config.toml
num_hidden_layers = 18
n_experts = 96
router_score = "softmax"
router_cosine_scale = 10.0
init_std_router = 0.00849
norm = "rmsnorm"
norm_place = "pre"
norm_eps = 1e-05
positions = "rope"
rope_theta = 10000.0
qk_norm = false
init_std_up = 0.0312
optimizer = "adamw"
learning_rate = 0.00141
Below are experts of layer 6 (counted from 0) of a mixture-of-experts language model. Rows are named router (the router's row for the expert) and show model dimensions 128-255. Each number is 50 + 10 x the weight over its row's rms, rounded and kept within 0 to 99.
After each expert's rows: "raises" lists some tokens whose logits its average output raises strongly, later layers aside. This comes from a sample of Wikipedia text that the model never trained on.

# expert 13
router:57 35 43 45 61 62 43 40 40 58 32 52 57 36 46 46 46 56 77 58 50 48 56 38 49 56 48 43 49 45 51 56 73 44 64 50 78 34 53 53 40 55 71 60 42 62 50 60 52 42 46 27 51 36 45 47 49 53 72 52 36 36 39 48 54 36 48 39 49 41 68 67 69 54 61 62 47 52 43 49 56 42 50 42 49 52 56 55 43 31 29 65 52 58 54 53 58 57 52 61 53 43 46 51 50 54 44 58 55 47 76 35 42 48 56 49 42 64 46 36 55 43 56 36 74 60 50 49
raises: ").", "\".", "|"

# expert 5
router:55 44 43 66 31 42 48 44 65 44 61 41 56 34 65 49 52 66 46 59 57 53 53 57 26 50 69 40 57 61 42 51 49 39 61 52 49 39 51 40 45 41 62 47 41 63 57 35 53 47 47 47 50 50 53 42 47 41 55 52 58 65 60 41 41 58 49 57 47 43 59 30 40 41 54 41 43 49 40 55 41 36 43 59 59 26 56 53 47 50 57 57 55 64 56 57 54 60 52 60 36 51 60 44 57 51 52 57 31 64 56 52 55 41 43 36 60 81 62 43 57 54 37 52 36 54 42 42
raises: ", ", "ung ", "ung"

# expert 86
router:47 53 44 47 47 54 55 62 48 60 49 44 51 46 55 61 27 61 54 55 56 35 41 51 54 52 46 64 18 61 46 43 47 67 32 37 55 41 43 40 51 52 61 45 43 60 51 47 23 69 40 60 45 49 49 59 70 61 48 72 57 58 41 77 59 41 64 51 43 57 37 43 55 63 55 55 33 33 51 42 49 65 43 36 45 68 53 47 48 68 41 44 50 54 50 56 50 38 50 56 43 33 43 43 60 59 40 47 62 44 39 46 50 67 49 44 44 28 55 50 67 70 51 54 55 69 47 41
raises: "J ", "RA ", "W ", "sted ", "rd "

# expert 49
router:56 45 38 35 55 49 56 50 54 43 56 49 43 60 50 46 54 49 64 35 55 62 44 43 66 46 48 52 57 58 58 45 51 61 45 55 47 54 49 56 57 48 35 49 67 46 68 60 48 28 54 58 40 54 30 71 31 43 28 37 40 33 54 33 49 54 56 39 59 55 70 56 63 61 61 42 60 49 43 64 42 40 40 49 57 56 60 53 45 37 39 53 48 48 46 55 44 35 63 30 55 37 41 51 49 45 53 48 39 42 33 40 56 46 59 55 61 57 61 66 46 41 64 50 35 55 35 35
raises: "least ", "version", "– ", "production"

# expert 82
router:63 55 59 41 45 54 58 54 43 65 63 45 37 67 47 58 49 53 57 62 47 48 40 43 49 53 41 54 52 34 34 43 38 60 43 38 75 41 52 43 51 45 62 42 44 63 56 61 51 45 26 30 63 45 45 54 54 64 65 36 40 55 58 43 63 52 46 25 47 42 50 56 60 51 54 44 55 47 54 54 37 67 41 51 49 40 49 42 45 37 48 54 52 37 60 58 59 31 58 69 62 38 44 59 34 65 52 62 52 57 49 39 54 48 46 54 38 46 33 51 58 60 48 37 70 29 62 61
raises: "Country", "Years", "Season", "Spouse"

# expert 40
router:49 68 49 39 38 59 41 53 51 53 33 31 54 43 53 58 52 46 67 55 42 48 55 62 63 47 60 49 59 58 54 40 64 51 45 71 51 56 56 29 66 49 54 54 41 62 43 61 55 61 32 39 38 26 53 37 38 43 46 33 40 52 48 74 44 37 50 44 44 62 63 40 62 44 42 39 46 54 56 54 63 72 43 53 50 56 62 52 39 55 53 58 70 54 65 49 65 62 62 57 42 59 43 68 44 53 38 38 48 61 55 59 43 47 42 50 32 30 43 36 56 38 48 49 59 34 61 71
raises: "=====", "====", "===", "==", "icks ", "|"

# expert 63
router:59 52 48 47 59 47 50 65 35 72 29 35 44 51 39 55 39 44 50 53 48 52 37 48 54 52 27 47 52 51 58 47 58 56 58 57 31 52 54 59 67 43 45 59 60 56 55 46 33 57 43 58 57 36 42 42 50 50 34 29 56 56 48 74 34 65 66 38 72 66 47 45 42 50 40 44 35 55 60 63 61 55 56 64 46 52 57 55 45 53 63 67 64 61 68 62 41 36 62 45 46 37 60 72 55 37 60 58 43 58 44 56 45 46 36 35 43 51 46 64 51 63 61 58 47 56 51 57
raises: "addition ", "amount ", "gate ", "exchange ", "effect ", "advantage "

# expert 16
router:52 37 55 50 59 65 40 61 40 54 51 49 53 55 50 54 46 36 56 72 47 51 61 61 55 64 68 55 64 39 59 44 41 56 50 47 42 42 51 29 40 51 52 45 41 53 51 60 56 68 52 54 65 41 68 39 62 59 51 43 75 54 46 62 59 56 60 41 55 38 43 52 37 40 46 40 43 64 43 30 64 62 47 60 56 56 58 49 32 41 77 41 63 57 63 57 45 54 51 53 42 58 55 59 47 40 45 52 55 56 68 65 55 57 29 46 57 62 44 47 51 46 46 56 74 53 74 50
raises: "c ", "aj ", "am "

# expert 20
router:41 42 67 40 45 53 50 46 46 44 40 50 49 59 50 56 55 57 29 30 64 46 53 42 21 52 46 40 59 62 45 47 66 53 66 56 41 68 51 52 46 51 43 68 66 46 56 60 45 38 56 59 62 63 47 53 45 50 58 24 59 56 55 35 53 35 50 55 26 72 44 47 43 42 44 39 40 48 50 51 45 55 58 51 56 55 60 58 35 71 73 60 42 56 56 63 34 35 57 54 53 58 56 51 45 50 49 28 42 49 71 41 41 50 40 50 59 28 48 40 39 54 44 48 40 54 74 43
raises: "\n\n", "' ", "# ", ",", "+", "ová "

# expert 42
router:53 42 33 43 49 56 49 31 51 62 50 43 31 42 43 62 65 53 53 52 64 56 23 35 45 48 66 40 37 37 65 73 48 36 66 54 49 48 49 59 50 44 52 62 38 52 67 35 38 37 44 41 59 52 46 52 57 33 42 38 61 63 56 63 42 49 58 59 31 45 35 38 39 49 52 55 57 38 45 37 32 31 41 55 63 43 33 41 42 47 45 54 39 53 41 39 46 47 41 55 58 26 50 53 49 52 45 52 60 45 43 50 50 42 70 47 47 16 69 56 54 37 60 51 47 55 48 48
raises: "promoted ", "surrounding ", "playing "

# expert 17
router:55 34 41 61 41 43 66 44 37 53 37 75 56 51 50 51 41 60 44 63 44 58 52 65 41 62 58 55 62 54 40 40 55 59 71 58 34 42 63 43 62 51 52 69 33 62 48 41 42 53 46 52 45 68 36 47 45 43 52 49 44 55 37 37 74 54 35 55 49 53 53 43 68 58 55 50 44 36 32 45 52 28 49 51 50 46 57 56 50 49 40 50 62 41 62 51 40 44 48 51 54 39 59 56 59 51 54 54 60 60 52 30 50 37 54 48 56 58 51 34 41 51 56 53 40 42 65 52
raises: "Final", "Studio ", "anth", "), ", "=== ", "\n"

# expert 11
router:59 41 46 59 56 51 45 41 52 58 43 45 44 54 53 67 30 29 61 58 24 40 47 49 51 56 55 55 44 43 52 31 51 49 46 63 46 39 57 54 45 43 69 56 41 34 30 78 54 56 51 42 48 45 56 34 58 65 39 54 53 38 50 48 50 62 48 52 41 34 57 51 53 35 58 35 52 53 47 59 57 62 53 47 46 45 46 42 49 37 45 54 41 73 42 38 55 56 49 57 51 53 41 50 52 44 37 50 45 49 54 59 75 64 51 56 43 49 32 45 39 30 43 65 57 47 57 58
raises: "|", "result ", "| "

# expert 73
router:60 43 73 67 50 37 49 44 51 59 55 53 63 42 35 33 47 52 48 41 46 53 66 58 48 62 53 49 53 54 53 68 39 51 58 23 65 60 58 46 42 44 64 57 49 42 56 54 35 39 32 34 60 65 43 65 35 53 53 66 55 47 44 40 62 57 35 44 46 51 61 67 43 55 59 47 47 36 49 36 42 46 45 54 74 47 37 41 56 40 39 37 36 45 34 50 53 51 47 54 37 43 52 40 70 43 45 56 39 37 52 41 66 43 43 39 41 66 51 31 58 16 47 34 52 59 59 27
raises: "Species", "Source", "Career", "Total", "|"

# expert 70
router:45 38 51 59 38 50 62 59 59 69 42 52 58 47 47 54 27 58 37 50 57 49 53 54 58 38 54 52 41 46 47 68 24 59 73 51 44 49 30 54 56 50 54 54 52 53 53 50 32 65 47 60 56 54 50 58 68 51 44 34 56 46 45 47 52 56 66 59 68 56 39 50 39 50 57 43 53 44 61 72 62 58 73 59 45 42 36 47 58 34 60 66 49 57 51 38 61 45 29 57 39 43 66 46 64 47 46 52 40 44 57 48 58 57 49 57 43 45 40 56 50 49 31 55 50 44 36 59
raises: "whether ", "but ", "however", "thus ", "or ", "especially "

# expert 92
router:50 51 35 41 50 62 57 36 48 57 49 60 68 65 54 38 46 56 45 65 43 69 51 59 36 36 60 42 39 38 48 54 56 54 68 57 39 47 37 64 46 47 33 72 56 49 58 49 52 61 62 47 40 48 40 43 51 25 46 50 79 52 64 45 47 64 47 42 55 37 49 36 55 34 43 37 51 37 62 36 50 60 44 46 42 47 55 37 56 48 64 63 45 43 54 56 60 73 66 34 40 61 59 60 66 41 28 57 47 62 49 59 37 47 41 40 64 63 55 54 61 52 41 44 48 55 59 55
raises: "it ", "hope ", "painting ", "that", "here "

# expert 10
router:45 44 48 57 49 49 50 61 64 48 60 44 56 58 38 38 49 41 43 58 41 60 32 72 44 61 72 46 43 47 30 49 30 46 35 49 36 51 49 59 70 30 48 58 55 53 50 37 42 41 62 62 56 38 36 44 56 35 46 47 48 45 66 63 53 35 43 43 56 34 44 42 43 55 41 51 48 57 60 62 44 36 40 57 56 32 54 66 39 50 39 52 58 39 62 41 64 60 48 43 64 29 61 49 34 57 53 60 62 53 43 48 52 58 46 43 58 35 63 47 68 65 44 50 48 55 26 62
raises: "burg", "Notes", "Preceded "

# expert 33
router:48 48 60 54 46 63 46 37 53 57 46 49 63 57 41 47 67 47 39 39 52 32 43 53 33 55 36 42 34 58 36 46 43 65 56 71 56 50 50 51 41 56 64 57 48 35 45 54 61 49 51 43 62 40 41 44 54 51 54 52 41 49 24 60 38 47 52 47 46 58 53 55 40 46 54 58 34 44 42 58 32 69 63 48 35 38 40 49 55 67 46 50 56 54 54 41 36 43 63 48 46 48 48 65 58 41 34 53 66 33 36 60 45 34 52 28 29 34 50 50 56 51 52 63 60 43 54 59
raises: "ock ", ".", "ak "

# expert 52
router:58 43 45 50 73 56 37 42 67 45 44 51 49 31 53 48 27 60 66 65 50 63 49 50 63 64 63 50 57 59 49 57 44 46 63 44 47 58 52 65 50 49 74 50 39 65 55 62 49 45 54 50 47 34 53 34 43 45 44 50 36 32 58 40 50 43 52 43 67 46 53 56 57 37 35 60 61 57 41 50 54 54 34 57 44 47 46 29 37 52 51 54 42 44 41 62 52 54 54 54 46 46 47 44 52 48 55 56 55 71 34 55 43 49 62 29 51 43 40 65 38 43 39 46 79 60 52 46
raises: "together", "there", "their ", "here ", "they "

# expert 87
router:36 62 59 31 46 49 36 50 52 37 49 43 55 37 67 34 45 36 74 53 48 64 63 58 44 52 46 71 42 42 69 58 49 46 43 39 47 51 50 33 53 58 69 55 45 60 38 64 62 43 55 36 45 38 64 48 51 46 53 67 48 54 33 53 62 45 39 58 28 52 54 54 46 36 50 56 39 55 46 35 44 58 38 44 46 62 61 72 43 49 56 60 64 49 33 63 63 71 62 59 45 64 51 38 57 61 45 38 53 56 69 56 47 62 32 59 44 64 51 35 47 36 51 47 64 40 50 43
raises: ").", "). ", "|", ".)", "\".", "."

# expert 31
router:59 47 45 45 47 33 40 48 60 40 44 60 42 54 54 49 56 50 40 25 71 56 67 40 34 51 48 49 54 61 67 55 65 64 52 56 53 55 50 44 53 60 45 45 63 59 71 49 39 29 51 66 58 55 38 46 53 23 38 30 45 47 55 41 55 47 58 52 45 71 52 51 55 55 44 39 55 65 58 61 30 43 54 44 60 55 44 58 41 50 54 48 44 43 56 67 29 33 56 28 54 44 48 35 36 36 44 35 39 45 43 31 56 40 47 47 59 40 55 72 42 48 60 49 52 54 55 40
raises: "Preceded ", "eve ", "cc "

# expert 41
router:71 32 45 59 53 53 47 35 53 38 41 55 43 48 55 40 70 49 48 30 54 47 45 55 57 48 50 44 51 55 60 55 49 46 45 38 60 62 50 69 62 74 46 45 49 57 57 46 50 27 66 49 48 56 31 56 46 57 24 31 44 51 65 47 47 57 62 51 49 64 32 58 55 67 59 58 43 48 60 63 47 33 53 49 61 49 34 46 59 46 56 43 40 52 42 52 40 39 47 45 38 44 60 38 24 47 53 53 49 51 39 50 60 30 54 49 58 43 57 61 57 44 56 46 21 67 33 61
raises: "loan", "GK ", "and "

# expert 89
router:53 53 60 52 54 50 51 50 47 40 50 37 51 53 43 60 28 49 57 50 46 62 33 60 54 40 50 33 50 37 45 46 33 44 49 47 46 40 57 61 34 45 51 58 58 31 37 53 31 46 53 23 48 49 58 44 55 69 58 62 38 51 49 47 48 50 26 41 55 51 54 53 37 37 39 55 50 46 52 48 60 58 57 54 44 78 37 38 59 50 32 48 52 43 56 61 66 32 50 59 45 65 59 63 55 39 45 51 58 42 50 55 57 71 59 37 60 32 45 48 47 37 52 40 58 45 28 73
raises: "oven ", "Sup", "prop"